Experts of a small language model.
Size: 14 layers, vocabulary 32768, 94.5M parameters.
Experts: 112 clamped SwiGLU neurons an expert, a softmax router.
Training: a variant of Muon for the experts, 11884 steps.
Below are experts of layer 7 (counted from 0) of a mixture-of-experts language model. Rows are named router (the router's row for the expert), gate (a neuron's input weights, with its number), up (a neuron's input weights, with its number), down (a neuron's output weights, with its number) and show model dimensions 128-255. Each number is 200 + 20 x the weight over its row's rms, rounded and kept within 0 to 999.
After each expert's rows: "gets" lists some tokens that make up at least twice as much of what it gets as of all text; "raises" lists some tokens whose logits its average output raises strongly, later layers aside. This comes from a sample of Wikipedia text that the model never trained on. Tokens count by the router's weight.

# expert 1
router,216,191,228,201,193,191,201,214,185,202,191,224,201,196,187,209,191,202,177,173,213,226,183,225,197,173,180,177,226,193,215,159,191,181,224,193,196,203,190,220,215,204,194,195,195,186,182,178,254,183,216,211,205,203,209,210,188,213,228,181,176,249,202,209,187,183,186,207,197,179,189,210,213,182,199,165,200,210,223,216,200,183,205,198,157,181,196,186,188,212,163,190,163,201,224,230,199,209,243,254,167,209,173,226,187,179,210,212,193,176,196,205,211,202,167,200,205,200,188,197,195,174,191,181,191,188,215,197
gate0,176,214,233,213,198,187,205,209,192,201,227,192,211,187,251,219,199,184,192,184,203,181,195,171,202,198,186,219,215,236,193,244,187,181,177,208,183,205,204,210,194,173,235,194,197,166,232,198,181,195,199,197,218,164,189,158,228,188,206,199,197,203,203,238,213,209,179,222,190,221,182,177,186,188,216,184,205,192,222,197,207,178,203,199,197,226,170,216,192,155,176,220,204,178,192,210,179,233,209,199,201,190,217,176,156,178,177,214,174,211,196,214,197,187,183,195,216,205,204,222,219,174,199,226,244,187,183,246
up0,184,179,265,215,185,205,214,211,185,204,238,181,195,201,237,200,206,202,224,194,213,181,219,161,188,203,200,204,209,240,201,239,175,213,191,212,188,205,193,200,199,168,231,176,174,159,221,179,190,199,207,181,194,168,178,176,216,187,193,201,196,189,235,210,208,207,188,224,203,218,185,200,180,205,215,202,228,176,209,219,229,192,169,213,208,230,162,211,193,167,194,225,225,179,190,213,163,199,196,206,214,198,208,201,172,219,172,218,201,205,199,199,193,170,200,173,199,207,212,222,211,173,195,233,231,191,171,236
down0,186,212,182,220,223,166,196,184,218,196,224,192,177,224,200,231,227,205,214,186,152,169,212,194,226,206,195,208,195,189,225,176,228,168,201,207,146,191,215,199,214,203,192,204,199,219,178,210,251,229,195,201,190,212,221,218,224,206,192,194,200,247,225,217,206,181,164,211,177,211,211,210,203,223,217,246,180,218,199,161,215,211,222,199,186,208,209,179,194,161,194,178,195,226,226,166,203,198,210,177,208,218,209,187,205,177,225,200,227,220,178,236,204,210,230,156,190,187,227,168,188,202,204,166,135,227,230,177
gets: "201", "200", "202", " his", "199", "198"
raises: "4", "-old", "0", " notable"

# expert 8
router,197,179,177,206,182,198,183,238,213,218,181,190,212,201,253,229,204,189,221,212,204,224,184,200,224,191,173,156,171,176,229,189,207,209,207,214,210,193,220,219,178,206,200,221,197,199,230,206,222,180,190,205,197,205,181,215,196,185,215,189,178,233,234,166,206,217,244,198,186,238,248,213,205,182,172,203,178,179,211,233,220,183,177,184,215,158,188,194,200,158,218,213,227,195,196,213,190,199,201,142,202,174,170,208,212,204,210,183,200,245,234,185,221,204,219,160,213,213,179,205,195,171,209,235,208,185,171,220
gate0,256,203,210,191,163,185,171,170,214,196,183,212,167,228,169,207,209,229,183,213,223,215,178,201,198,190,195,165,144,199,223,190,214,182,199,188,240,218,166,219,174,179,172,210,196,195,197,170,180,206,170,178,203,193,174,221,183,190,220,179,179,194,185,173,191,197,214,185,210,218,228,215,208,154,212,212,185,208,222,195,230,200,203,201,181,195,172,187,198,211,219,212,200,232,201,200,189,224,214,220,168,203,221,201,240,201,174,202,227,182,211,211,152,203,213,176,242,181,202,194,218,224,166,184,193,214,184,210
up0,228,194,205,228,183,165,191,179,234,183,181,208,184,219,174,217,208,211,190,226,221,185,201,220,175,181,195,169,148,207,237,181,210,191,189,214,227,197,210,223,194,174,166,211,191,226,207,187,199,197,172,183,203,186,157,196,173,186,205,169,186,240,183,175,189,208,233,186,251,224,227,212,170,186,172,212,195,226,205,196,235,192,200,212,171,197,202,202,161,191,220,216,195,221,221,208,165,219,210,209,197,198,204,199,216,217,183,185,194,140,184,215,179,204,229,172,230,214,194,175,214,209,174,171,193,222,185,203
down0,150,189,211,197,189,145,186,172,211,194,174,180,208,180,195,175,205,185,130,179,205,209,199,173,201,189,184,201,205,191,172,167,196,192,215,189,147,189,204,168,165,187,197,196,201,192,219,222,181,207,200,208,200,198,179,189,230,191,199,213,188,227,198,183,176,210,212,202,189,166,179,182,232,204,211,212,196,210,202,208,260,214,152,167,226,188,210,192,198,189,220,222,190,160,203,168,233,200,201,213,228,210,169,197,200,211,181,181,219,202,183,203,163,210,175,220,160,193,206,209,211,183,181,172,250,217,170,193
gets: " and", " to", " by", " for", " with", " on"
raises: " the", " a", " its", " an", " his", " their"

# expert 5
router,191,212,167,201,212,177,195,183,173,210,193,221,185,194,198,186,178,232,205,212,186,196,185,189,195,194,171,162,174,199,219,221,206,185,208,192,206,199,191,215,206,194,201,209,205,176,181,220,194,188,175,202,186,186,195,159,177,197,208,189,216,158,203,210,228,194,203,186,187,244,185,186,208,206,174,186,210,216,192,217,193,220,202,214,199,211,198,218,186,190,180,232,176,225,183,201,184,212,195,172,208,175,185,214,177,208,196,174,206,185,223,206,197,190,188,211,193,193,177,186,174,248,208,208,205,195,221,162
gate0,235,163,207,234,227,178,190,220,170,212,202,227,213,202,196,197,194,202,234,197,204,202,193,181,192,198,206,226,213,187,165,198,203,202,215,196,143,180,194,190,189,214,231,197,179,192,215,193,180,180,230,195,209,162,195,181,192,205,219,183,187,221,175,207,177,226,220,216,210,194,192,200,202,216,176,211,179,179,215,205,214,202,196,182,202,227,204,179,183,177,208,217,180,204,188,172,206,220,225,217,212,175,234,189,212,200,210,221,219,236,189,200,214,176,174,227,279,167,205,183,196,202,203,193,184,190,177,159
up0,234,163,203,242,229,192,184,214,184,209,188,233,204,219,194,202,193,225,213,198,205,201,204,186,177,164,192,218,218,175,200,209,208,189,230,213,141,176,218,194,205,208,206,197,185,203,227,186,208,200,242,195,220,192,189,178,195,201,217,188,182,199,191,207,204,221,208,232,222,167,167,207,167,226,166,201,177,210,215,200,217,208,207,185,169,202,176,189,180,186,222,211,188,192,183,196,184,239,236,234,228,190,229,169,227,218,228,231,209,215,178,188,211,188,159,236,268,179,196,179,194,193,203,194,180,189,191,194
down0,171,183,247,196,221,176,224,202,182,200,173,208,201,216,188,180,218,223,172,176,178,239,187,189,199,197,216,199,215,234,198,220,183,223,185,185,189,207,185,242,182,204,195,190,218,244,188,180,225,218,212,241,186,178,185,160,156,191,209,183,191,195,173,216,194,206,199,208,191,199,182,198,195,174,198,206,206,180,219,159,186,177,207,204,206,191,191,180,184,212,182,231,213,207,221,208,173,183,225,190,229,214,197,210,229,157,217,216,201,189,192,205,218,209,166,187,174,201,202,185,154,199,211,224,213,168,236,186
gets: ",", "),", ")", "\",", " known", " used"
raises: " and", " in", " as", " with", " on", " at"

# expert 6
router,179,189,222,190,227,258,205,208,220,225,248,243,202,209,190,197,193,208,196,224,181,202,169,241,210,185,200,230,202,187,211,220,194,228,215,234,216,181,205,187,209,186,208,175,187,255,199,188,182,199,193,239,183,205,213,193,206,207,186,209,181,194,188,174,183,201,214,179,193,204,190,253,208,183,215,235,185,208,181,237,214,216,212,182,220,189,223,220,188,190,177,216,196,196,183,207,219,211,228,214,208,181,160,193,212,202,232,191,227,246,224,163,163,213,204,232,217,185,189,193,202,205,207,233,166,201,210,194
gate0,183,202,204,176,216,199,215,175,181,222,185,213,215,202,176,216,197,185,197,172,193,170,182,214,241,219,211,191,182,203,219,203,210,163,192,187,206,214,207,206,215,176,204,192,223,202,199,214,212,209,183,226,166,206,260,204,202,206,206,203,197,181,202,200,180,203,201,212,205,186,200,237,197,186,187,212,214,215,236,219,181,167,216,196,217,151,181,234,215,178,217,194,209,216,190,210,225,188,144,204,191,208,176,184,192,202,212,182,213,242,178,216,166,220,188,208,201,213,218,205,200,220,180,185,204,226,224,199
up0,179,204,203,178,201,201,213,176,203,205,230,199,218,202,199,217,232,162,205,185,189,178,150,202,212,229,222,206,172,211,190,222,198,177,197,207,239,211,179,229,210,188,227,189,214,198,213,221,190,197,170,214,200,222,233,216,197,203,177,231,220,156,209,177,182,204,208,206,191,188,202,216,215,203,219,174,209,226,231,212,172,171,238,198,237,139,178,208,197,181,184,204,217,190,183,198,203,174,172,195,171,175,188,197,212,180,200,194,221,219,192,232,163,217,217,212,210,251,205,181,210,198,183,203,201,225,199,209
down0,230,205,193,189,189,201,191,211,231,209,216,167,159,209,204,178,219,193,160,224,200,161,211,172,197,198,207,244,207,220,177,172,201,186,207,202,234,209,199,214,165,168,234,182,182,169,173,218,174,215,182,193,218,233,179,219,206,189,190,216,165,226,232,215,192,215,189,170,210,175,182,202,200,217,187,169,200,219,216,170,164,180,199,185,212,203,195,202,182,219,200,219,227,174,207,210,202,211,202,207,206,165,186,204,249,179,154,194,203,167,192,216,193,210,189,196,214,200,207,180,178,216,186,233,208,177,199,195
gets: "-", "|", " \"", "==", "===", " -"
raises: " ", " Preceded", " Total"

# expert 26
router,184,195,189,216,209,218,168,247,220,208,205,198,206,213,173,186,210,205,224,219,210,183,180,209,169,223,194,240,201,211,191,198,173,184,214,202,230,214,159,202,218,227,211,188,175,180,214,196,181,182,178,194,200,251,179,221,161,183,225,223,210,234,170,140,155,207,199,184,234,172,167,204,219,218,186,184,206,181,201,222,170,204,235,211,182,218,180,213,184,203,182,181,225,201,207,180,202,226,199,204,179,201,189,174,180,172,226,206,194,207,187,198,201,180,186,214,210,203,210,169,221,192,230,216,194,186,209,195
gate0,215,191,186,199,207,206,208,230,211,218,192,188,226,217,201,188,215,198,196,213,211,189,229,204,178,227,189,240,237,186,204,250,248,181,172,227,199,183,173,189,193,195,205,162,230,197,178,188,221,176,202,212,195,172,199,148,201,218,242,196,178,221,213,184,201,187,183,196,217,224,200,203,142,184,204,202,209,195,181,180,187,190,219,147,197,224,207,233,225,174,204,232,204,179,216,199,185,204,179,212,167,221,211,154,184,193,218,228,218,192,212,178,232,170,214,208,189,212,213,204,203,191,165,186,225,185,214,231
up0,190,200,188,199,190,228,200,214,209,197,214,188,213,237,194,215,263,205,224,218,264,178,231,224,225,203,197,209,244,182,177,217,235,181,199,212,176,191,175,185,195,175,229,197,233,149,191,196,201,185,179,198,217,193,197,194,215,233,210,196,216,251,206,192,234,222,228,235,221,217,222,184,191,201,210,192,194,194,204,182,225,168,228,154,172,210,199,253,227,182,202,194,196,194,184,208,198,198,179,216,194,235,201,182,211,226,228,205,197,180,220,210,201,203,241,225,189,183,192,197,191,204,187,185,227,176,201,188
down0,205,190,227,181,207,211,236,207,188,205,219,187,189,214,182,216,215,191,169,220,196,217,167,232,219,217,212,189,174,179,171,188,204,206,166,179,198,234,193,184,187,171,162,236,174,229,183,225,199,245,214,168,212,203,198,221,189,201,149,220,186,211,171,194,241,222,197,174,199,187,218,197,189,231,200,227,177,185,197,218,172,206,174,150,170,208,180,213,205,213,189,195,175,167,191,215,194,209,212,172,224,235,189,185,212,204,188,183,210,191,203,192,174,242,192,194,187,178,189,207,186,172,225,205,184,216,215,206
gets: " was", " is", " he", " were", " are", " be"
raises: " made", " considered", " a"

# expert 23
router,202,198,180,173,218,188,219,161,192,227,231,207,176,191,208,203,212,201,173,237,192,183,231,201,205,195,212,170,228,187,194,207,235,167,209,189,209,181,209,226,218,222,232,186,207,224,209,198,180,197,184,219,203,227,173,224,187,189,218,212,168,240,218,172,234,190,211,178,182,212,210,184,193,181,194,211,242,164,229,206,168,193,214,185,199,177,200,184,185,181,234,204,205,236,200,224,225,200,160,193,189,196,209,208,216,206,152,174,225,220,190,228,239,201,194,197,194,212,199,163,158,190,216,220,219,179,180,197
gate0,191,259,194,216,216,184,196,201,216,225,191,229,214,222,232,170,209,201,195,222,208,214,195,176,174,183,185,182,208,204,229,195,215,186,179,188,225,177,214,206,196,162,216,173,200,198,242,244,190,222,184,230,228,184,203,185,199,216,171,191,226,228,215,207,183,204,218,227,229,189,185,161,221,185,217,197,189,221,211,178,218,190,202,227,215,209,189,231,215,212,225,217,177,181,219,190,204,185,199,214,171,215,218,207,221,213,192,212,206,207,191,203,197,170,190,193,219,202,217,189,202,188,201,234,192,219,165,187
up0,182,231,223,194,229,174,216,223,226,221,214,215,180,233,218,180,207,214,179,187,236,195,191,175,172,204,176,206,212,200,230,167,226,168,176,193,183,164,189,188,197,196,236,173,164,221,217,210,192,219,183,238,245,184,183,157,207,236,206,199,232,218,202,204,167,199,195,223,239,192,200,198,197,160,217,200,204,211,208,205,190,183,224,210,211,192,183,216,227,197,225,209,171,178,222,206,176,180,199,191,185,199,219,185,208,190,187,229,210,200,205,208,213,180,219,197,219,192,206,217,207,203,222,198,189,227,174,186
down0,197,187,233,225,192,176,220,210,160,185,204,182,199,213,196,183,222,169,211,199,183,203,187,208,185,213,171,210,195,195,216,176,186,207,185,200,174,202,209,245,207,204,203,205,168,186,179,193,191,180,179,165,224,225,220,197,234,199,190,171,193,180,205,219,232,194,172,205,208,172,189,197,202,190,191,237,209,189,222,238,188,240,213,183,182,219,190,189,186,176,201,208,176,162,216,174,184,204,238,156,185,231,234,207,185,242,207,233,210,208,198,211,188,207,238,206,203,202,205,248,240,179,215,141,186,202,207,217
gets: " that", ",", " which", " who", " but", " after"
raises: " they", " the", " it", " he", " there", ","